python train.py --experts_per_token=1 --activation="swiglu" --router_score="softmax" --balance_bias=false --norm_place="pre" --attn_scale=0.125 --init_std_down=0.0 --beta1=0.95 --beta2=0.95 --seq_len=512 --steps=3818
Below are experts of layer 4 (counted from 0) of a mixture-of-experts language model. Rows are named router (the router's row for the expert) and show model dimensions 64-127. Each number is 128 + 32 x the weight over its row's rms, rounded and kept within 0 to 255.
After each expert's rows: "raises" lists some tokens whose logits its average output raises strongly, later layers aside. This comes from a sample of Wikipedia text that the model never trained on.

# expert 9
router [129 163 168 144  93 115 156 109 144  90 177 137 101 100 110 155 156 102 105 160 105 161 144 134 111 185 130 129 149 129 197  52 112 114 198 187 125 110 110 149 140 122 117 166 126 130 110 103 149 162 132 139 115 115 134 153 189 116  94 151  92 131 135 127]
raises: " over", " his", " involved", " their", " as", " described"

# expert 16
router [164 163 146  64  85 131 168 123 164  95 180 114 147 139 108 113 158 166 124 174  81 124  96 141 105 135 112 147  93 124 126 120 156 137  94 244 176  97  84  98 143 122 119 125 123  80 123 166 109 114 106 158 188 120 170 118 194 104  69 106  89  89 133 152]
raises: " if", " however", " because"

# expert 19
router [108  94 144 101 113 110 118 150 173  83 192 171  91 142 122 122 132 120 133 161 147 117 142 124  87 133  96 140 125 130  97 125  88 140 122 134  94 185 140 200 155 139  91 102 163  97 194 164 181 101  82 137 131 132 138  97 139 133 174 147 180  88  52 108]
raises: "7", "6", "5", "0", "8", "9"

# expert 10
router [155  89 137 129 104 116 143 132 121 112 125 193 127 145 163 141 129  79  63  98 134 166 143 100 129 144 166  83 151 132 133 129 103 140 103  62 146  86 164 131 153 122  82 123 120 170 136 137 110 101 101 121 135 188 170 108 143 137 114 159 133 146 131 105]
raises: "um", "ut", "und", "ette", "ella"

# expert 0
router [120 157 121 153 185 116 141 121 160 154  83 118  96 121 137  72 133 116 140 179 171 107 127 123 143 137 109 130 168 134  75 166  79 132 126  60 104 111 144 145 108 141 126 128  87 104 165 136 193 141 121 121 109  95 139 107 143 213 112 122 109 158 128 125]
raises: "1", "2", "3", "S", "M", "N"

# expert 3
router [161 103 104 128 190 113  87 145  77 159 178 153 123  75  91 159 134 142 170 121 139 115 134  91 173 144 127 140 119 142 141 120 177 115 111 111 140 103  94 116  82 157 165 123 127 178 139  85 176 162 187 119 106  69 117 140 134 126 181 120 156 214 154  91]
raises: ",", " and", ".", " in", " for", " on"

# expert 15
router [ 48 148 118  84  82 139 132  90  76 101  48 130 138 175 177 132 119 135 132  90 156  83 142  99 160  69 168 126 169 130 160  83 165 138 169 105  97 178 119 130 128 141 150  79 159 132 123  83 130 131 147 127 115 135  68  93  45 107 168 119 115 140 146 140]
raises: " and", " pre", ","

# expert 6
router [160 163 105  58 110 125 149 123 169 127 110 100 173 137 108 127 140 160 135 172  72 175 107 140 116 117  88 141  50 123 149 121 121 142  87 193 183 107  85  97 160  95 124 148 140  49 141 152 114 118 124 181 162 151 161 113 164 113  77  99 114  95 145 136]
raises: "'", "’", " panel", " who"

# expert 4
router [ 98 170  68  93 124 168  88 103 169 126 132 149 145  92 147 127 163 164 174  83 150 185 127 123 110 183 109 105  98 112 104 144 143 112 186 180  75 137 160 125 119 137 117 130 155  91  61 124 163 135 163 179  85  68 145 191 155 122  53 149 163 106 111 120]
raises: " (", ",", ".", "-", " and", " in"

# expert 18
router [152 103 103 211 101 127 162 119  66 171 176 106 105 126 108 187 106 124 111 158 138 107 149 109  84 106 116 129  90 148 137 137 161  83 127 110 165 179 145 152 112 138 155 144 179  86 173  98 115 123  73 107 171 186  98 127 130 152 138 103 154 161  39  97]
raises: " the", " a", " an", " their", " its", " some"